{"d_model": 224, "d_expert": 96, "moe_layers": [1, 2, 3, 4, 5, 6, 7, 8, 9], "balance_bias": false, "init_std_router": 0.0228, "lr_router": 0.00155, "vocab_size": 8192, "tie_embeddings": true, "lr": 0.000956, "batch_tokens": [32768, 65536, 131072, 262144], "steps": 4775, "dataset": "wikipedia_en"}
Below are experts of layer 6 (counted from 0) of a mixture-of-experts language model. Rows are named router (the router's row for the expert), up (a neuron's input weights, with its number) and show model dimensions 0-223. Each number is 500 + 25 x the weight over its row's rms, rounded and kept within 0 to 999. Numbers have three digits each.
After each expert's rows: "gets" lists some tokens that make up at least twice as much of what it gets as of all text; "comes after" lists some tokens at least twice as common just before its tokens as in all text. This comes from a sample of Wikipedia text that the model never trained on. Tokens count by the router's weight.

# expert 16
router:463503460495522487489464482507516514481489452539489510498514485494496516526477523533447471503482499460480470486524503518482504530477511544458470479516503473514457495536516508529487482504501439476471519485517454549482438503517486474522538482529502480491528470500484484477514484494483499467524483534497458459452499440492480486505519470471510517538470472505484517474518493464511492518474531509491532447467542516502522471482490517497522470501532496481496496546523469491505528474541472487511460475485444538493461521470504484493484491511497461504524538487505488510480480515480499457502470481489496494474490565518497499509453464520492477460464502490477480545529502482533479479501
up0:531487511478489516511483513519472497467487514446507502458522517457499487462492500529516484473490522509527493523494506524567479500457485511538525498441483514526488520530479502493476486525481527488489507521541497531475514425508475510525496535499450499478465460511498506555526484500481526516566495493497553472507524498506482497490465469530478491471499506470473508468536487490500516550511497506501498515441445484520533485522516534502519530512555516504487480512477502515487479483533476485480540503515454515478482508531471530532517498530528485484477506496467464545509477508464528509502501501468487521481473470549516509475514507506522495518451519533468496505532469461472481538502
up1:487539487453518504514492506510512489492520509547525505504517511442479492516485505514498444456469547509520493462470523501489518485500487510490492496512506521520479448472512488485497472465508562487516521541478500535535500497459510485495529487507483497503462474518469526505475520442499451541480524465472505508512470493486510534503487459501523468496512474521477477491494519511487532449560526490503504508534528474510463477498516476499516528531472512529508550491452523525502492537495504459523537479504478517500499479483493485539530505474511476488481516483452526484468510488502490500594533510470544499486468503481500526505494476481492515467536514506545469480491462532468494539532
up2:521488551479497496483495430458473482471500499523461484526485498513479527518554508522485524500523530498462475520502511514509484522483500503503463499504528483481482488523511480478525493526478497489442516453509476448505500512513464495529460437463484512499528480508518506485507506464496479500512498521548487516507464506476426512475490497488526478482493526463553516486507484530546530544477459509527485546513501461520491474491463487469497519511501446491462488499481488527474482488512517539503523575504513486507505489506473506495513475516511461527494500493510487481515474484444498493491507535484519504516556482498540478472515491468536529512498512507518532447510537499519508495564
gets: " the", " /", ":", " by", "%", " a"
comes after: " /", "%", " was", " is", " were", " as"

# expert 18
router:544503470502488516521513464495522536452487491506475522483515472525539466502493496477505479489494486470463481509476449543489507484532529471488499480532484499522474485481508508529502498495521466491500534507498472529503461500511508470544467468520501531511516510458493480496520500521471494498471513549459477497450528475511520476532495474450482528520503473507457517514511489477484495495523521492514486488492513486535537467475488529473461491519461540512483501540455487502545496476505444484507515463492448503533455500452539465539478481533451499497459483461488524469506444523514519526496486526501537531464525494542485484538451495514500487467493474470486476489495511511525532467510
up0:511521426486493459513456506487486490475484498460523486485518485496462489471404507508565458499480490519517539497490519471460496470542490509501432489466563518478493477505468507493489464496479510521464492555475499509486480477511505503488511492501469503510517517474503527516481485538493491473540484512458469499495496503479498541518495526493488523516546513519540478475446485554479538486498508489482502467508524492520534509531540474519446486494476457551519538524484522515499525514482516457508530510475503474475504501492528494521479489492524496500500472513474490486475490507478505494513461516507472480529499480550488483494487465492484527508489478494560488488501486509489553496513
up1:470512504507498518468494503503514477484461483496447518464512464461500507499494512482497470497471487507498470468545489450530531488491453483488537527464466494498466506474495470515484502485513509491501511459485408509490492496482485508497503481536469483483504485550486478474553484514479511509503528487458520485505494490547482497459516511526549481529492483483491552530501492515480535518486465524491527477489555493509449463492477488500522534481500471511510441486510485490494530513476416512486480498512484553511472483512474476519504503519538513480519510513477494472493444513510518512518529491506502528518498549509527479527496508477455565529502496465519480491478471546474519510513
up2:515515534496464507523477483515495484495489481493493454500537499540530488526558531516504515470531526485457487511523492517489521460504536515515516549490514466454489511474493463520527530551505503476498509476484495449523496499448521510506528534515491509500501476504554465517466500523542492520503493487445499475518490503545491476489546542509502544487514500535502533488441502447485463471500516517452523532521490518498480484497484480451548508473486471531497502500479537468518472451507503498479491541487498514493527487519535520536493484476501516451474504494490486506458529544496523504533476530527504485501532499530484482495522480459496438499493496474445509467515514480507490488524
gets: "-", "|", " |", ":", "=", ".\n\n"
comes after: " |\n", "\n", ".\n", ")\n", "-", "4"

# expert 80
router:466479460521470469473509468465501520483471479527457536476491530542517497508533463498476495535496483481476478467497489523518490536524470513478540464531499492530532491488514522503498489528466490490455552484498469548478451505480514468527498515503469496473507475468489491486507509506459464481511504495506484486459468460486484479467473477463540526476478448488494495496539509483493469519549529484521513503464519540504486473477479534484448472549521516477482507526489484470508477516536461482492463474489438537492469500502513487504470483502483504519501527481506499531519496510533509497473451456478528526481543527482465494507476502489486455495484535505536493521527530501520487520457
up0:526513469471520511485494481510492500495494458492519466501512516476473543466512487529524533502506505496487489496515494493491500548451503513518501495493476475471466525576495470490514515515484467502499490455484505496500490478498510487499517552497543443507473486496490526489496468463509503515536499539502462517501474513513467462505503495487470438529482515493503476521515506480535528511496483496495460474513523497476487449492518495555530519484469480463506535500490454490505497480464496532512475497451494496476481517485458474508506491473571512463501487482424451547492507500501506463572499497527489486521498524528517527485567514460472565481473514528508490508495500490510470481500
up1:519454492523500453491463508507456486530491476522543503504490520489470513524499501468497549536478464538485525504485533531486464493498442513476523510526531471466502555496527488464513521492479519532505488477505512478493495524513499516501488501544499536497469489504495522479489495459518485426488476502532474550506508453504528532474518545511519512504497482493534488491475519448548486467498515514485504541511505507504494430536478507454506507480489486518443493485524499467492504488551510473457489530464514540471488504461469500532476423512551476490485486518492484525541509519510486499503535511486526486521509507482481509481512517489517482472521508537523491484515511487544499474474
up2:478502511512506505473533542517516535511497474473507470523514476526465527530536501490476451502541503490510467518498549540537478540480489520470495516505513480559504469521480534489478471507500508503507504494543515498470473531513552504552478516506500460488480529521477501519474515501506498459468526493520527501517516518488481506464502551486562487521505526496480491480477475533478489552494483507489518491497493523519516506555442467504476487503529528482500552513522522478514482523512461500417485529524494468503513527459508514495518471548530493502545485494478533508487517534525433535506522514479508513501501501500460544493523508503485497472485504505466506473476443493476538493494
gets: " |", " ", " was", ":", " =\n\n", " |\n"
comes after: ")", " |", "0", "2", "3", "5"

# expert 31
router:462475495479493511501450501483511498470488465506493499466503536519515497442518468546489526533485497488458463498513440526492443544486535494509502484484458517492500517532497514485497511539515472502453502482453464489496458500503503476537535467484514491527523470485535454505497511536460507499498502522481476486458509459513505476527540480473462520533461471532455507477538473503482490502514550494515480448460509502520506473465527458477510466486485517528503477494497458492519517483483454501476517488464448531527450525497493462502483476512499524497506491482473523485466510490485481509493490482526534523506507513559478502502471516492493479515473489485461510489497501507521545459539
up0:551504494487524462518475477478465512513500428502455478476522502560550484496488529506490478451531482457505469492508478479487504509524546497467524547509517507464518503498513454577518499430531459486505493498511512501513490517478494480508471527517507491478516516549521452554493512453500465521540455536449532519505508525491473509518484486516503510474518510519500473512450505487526496477503507541515511515530515512472519517517483519480501456497467496487516531505480502484506500467489469459466484533444496494496539509491487495526523476490508521474508508512513470481482542460537496513559511505481497507536498470501475529512496523489523515514532467500499488523506482503494479497535
up1:518531488500530468535491515466486467516471500519515515475478480591470513530507482508488475520495513481499509540487517473510475474518522532469488458476523532520487524526520532526448466529458480485484455545477484499523471492511529507506510496522506519509516523511523474504508482522493513439522520523521472517506482489469502537551475564520527477490517503508522465485476516486483486500463497539474517516522524514500523466535553497482482552455521517518494530478497532498497492515507475523485509514469490539526482496502456512503510480574465501561528494525499510517485476486515479471488564507534491552562467484478481491493508498497489488489492474510517516481489491518486500505516
up2:499464521512494498508476510527490479548477538512509513467504501492505525454442506475432511546495449486477489490493466469462475495514514507497476578505525515507488473503504481458521527522471491502473504503474493456485491462522484498491477470497490475461495513513545531445510491499506517561534457523494460541493493469473483467482504516507482483472460515507502497509453510520528520506496485521531506502514517480525513537486484460491530513527516465546485469493557496495501482515513513477479468512487528500470532486522504503422452484491513461532492481483514501498509470475502516471496464541482449538487479496534486505489495538482509487495461537516488523508504502499525542516481
gets: "-", ":", " |", "|", " •", " by"
comes after: "\n", ")\n", "-", " |\n", ";\n", "|"

# expert 61
router:490449510516489512490511476491479458529509542500482510501512489475508454470520470508499476482455492456500472521512510523456474533466478529523449527485501514525511459494502536477490480463470482460456463545459498487495488488532523538516480489515529509505535523481467503476513480530495483530524478490482552503465536526496526487467487473474464487525483492548521490480516459457548515502516527524497519515496510493472533460473471500450528521518497512521520502511516492528543504511508539483502494457500463483503484467543522450548457494483504461508496504513474515496505519531507520516453470527498484489494468487529489518553469513501517530438486525506489464527484505478524486494486
up0:545510484492540476476562480523493482503483489474469511481499496454525505537537526508498480548508506489540469507477507477486460488523491468498517492534500481554495492518479514521512533523492529481495521511466498469496493491483465485471548497525486514482513471516503515506519510479445474540531517494469511488508474540486494497519549501513489469463497530520497542496518493526528451518537517532464481497504466516538457509486520494492480480487526515577489467507453453513538455491517486504483501498508543528510508514487511522531507464458502510548485467450548483492506504504460481483506555460510511500470517523464503475505487542535514536522523470509507511508530494533525530478507
up1:532543495514508457497507517528476500485484462474542497489509444524475549474482500516501460499490474485488485497498486502494493489488492479434543520496472543514499484485528548513551507523506530492495508519496514479428498443491489520477502502533479454522533490545505462531498461464538485505473506468468524473482518478525481453494493477560471542498498523509509462469491482513497479508491495536521489474525480469518469491504514517460499535517510469490535519454503522491505512504462492511504464481478510470487488505507470485549509486512515525489527551513517429526474489509523523471510557485505522511510511491541520485518510491488500489504493454439465508495527515513511470517508
up2:537503527511525506535568484472509486492503544506515495527539455525425530503478528469438525489479460519508498481463523503482504516495529482492516504511516477510510472495544502499512526450509526496493487507498448509484461548509531506446475465520498514500532465535468496525532511518499499523475513517482509438502466483492508491475556461519489528454476496507485466522485511487477510491494499512478462489512529500495520496487501551543491526494492502500501490522534455518505489525470498498487476527477497475474487500507532541507502463494503485540527541486454522507514509491546496517536568521523501521490555522505454492517518511484520496523541509516502505471469536522502463511487
gets: "-", " ", "at", "it", "ur", "he"
comes after: " A", " in", " E", " a", " I", " F"

# expert 82
router:464486449491497475512488489462523524460476480548505508444474523487500536462487520456456486527480488529485483470542439531460481469495504479469523487536474479497498489532509529498487508504499479513462488509475474514494461475480488522505501525521490531475480509459485479480503459507454494473502497513478469505451499468488532472474499465465518526523493511519487542462499526519509467551493535501497547470470550524522542481467515534476510443524501496491489483519502506498467464479514454491520494479456448530500474503483509481501447483503483524523488479512480507516513498493512499521509482500493480498517534521547470464519446507487487507453463480496544494533496499522510510495517
up0:510510482529491516498532488534482509491530542499492474507491502503513565485471482469494477488498503493494514514544479490543511480492456499519501547527486501512526544503522528521508502470501477523526518517471513514535519500527493462480523491501543528524458541497502502536466459576506531484584455521505496520497479513498497499504447512540548491517518542479486477508475478502511493516500522542516511519435524471531485461500482502502451529490532520488465529484504527530507483512489482530494521484501494514486519503489457497521523498515493528454425512512489516512533555488484482526536490476475458517539512507481546496504525514486488518505489503503522503509466478482482518561493
up1:503510495487500518482524528535503526513533540516480507476470536493514502473474465513517531496480503495499433495528505475505443451511542466512497477504499543492508490508506520476506512526523503481534513514509519507484495479483484485481502518517515505509486545493499443468485517492507504489497516456480498483498510537503516474550494530522480508504504536467472494495520502504467522497494511524517508471519473460498543527435534551472497465474536519527469530488502506493510512534506484526470484473496504531525542518483462534475488521545516536559505519514491477551542462490513528496449517510447509487493454499481484487483475479491447540521523520497538531474503520524484434458469
up2:474506490509524523500497505465480486493490515520529483517528480487508501505478480479473489522453506528493509518490511561496520460533480477549480527495546484506516525539501496484500473521486510549503510483495508500531512489493477483469545467503431550507521513460499452536485490516523505459543470550513466459512533488471507481514523514534500516526541503492451470501476483496510506512463508489472498519476513527498493446507497491522499512541514550510517454521485491523512512496458527506574514478499505495503529510516466517465502467517461497492530496507507502517492519487495502517503510520551519522457457488501501442522513448530473507465469517544503478480509511476508552510566
gets: " the", " The", " a", "The", " its", " their"
comes after: " of", ".", "ing", " on", " in", "ed"

# expert 8
router:481483467493498456539514492487483515440500531480452511514520533506454451520481520524491500493496494484475522469511485517510517475491452478472504468479514476489477484514516473515540528485511475508454509496517479466471455481499533509500465526524500471450485518456472469487533502494490471497487482502522508503450543464515512480495489489467515496542537465488468492478462510488453513481474495474485499539467531501511553471472469495466490476504492483508506489474521526498513506475518516470528482452457431505464452536478507476467478494488531527528464485522537488477492483485518522484481457492504471508495520496479456469513454496482476496493515477496551490485496512535533456472488
up0:553490486498506486516469466485499500493492470493556507523565461514522513485533498507469487517479462490489450512489491469464510514472436474507517489511474487464479507513481496514497511538531484458484470488482451487528525520537497522531491504501527490511525484528456528534498501503514488475541503515502468551507474515533504545452462555508484478535456508488475427500509499527455513529462495527511471507508486487534530524530499515543500500497424492437502509517486508487511496498496504500531510523489504479502487506462487474495498535521477515506489487517528540505486482535524486459517517448513467521508501499457484491469478553482477523472496485503508524510479467520492524521494
up1:487512476540502500512574485520488516506495489493554473436485486492525509488506491506469519479531544505516482513443488442482504482500494547485489493509498520512474522512488508527495464496532533530509514513508527491450510464448506501496502488484503514525535494511529528542511491532483517535492502494502552526488512490496525493490479492486499470510479518522496451518522484523472474521500508497536490458497535484528493473490554480521463536510526506509505469526448476501508514500516481504523521486493501490500488503441497481540526540496517473439497506491490517495497503489430528448538513500471518524537497497517512485470501430515551569500473506517519484518531533525497475497538
up2:491511526525527465494483484529518472516522465522495498522520467551451489511550489484520478483493486493500480511532490492536491452479480476447502500500489523479478517522534458471500495522483520475473487491529480517481494496520502460494517506490476493448499517484486499492498491496522506449535484522445488513509488505572477534529542513504495514497517516467522485489486476511502509485504477501516497518492446563464454554516489501507471511455451514476477526495529516556494508488500532516452513517507505514473507503504508505461464504520518489517507482506548406476498473473480521504478508511540516529496493517506484509500487472502490480482470460496471502442480480573533497513483
gets: ",", " the", " and", " |", " The", " &"
comes after: " and", ",", "a", "i", " of", "o"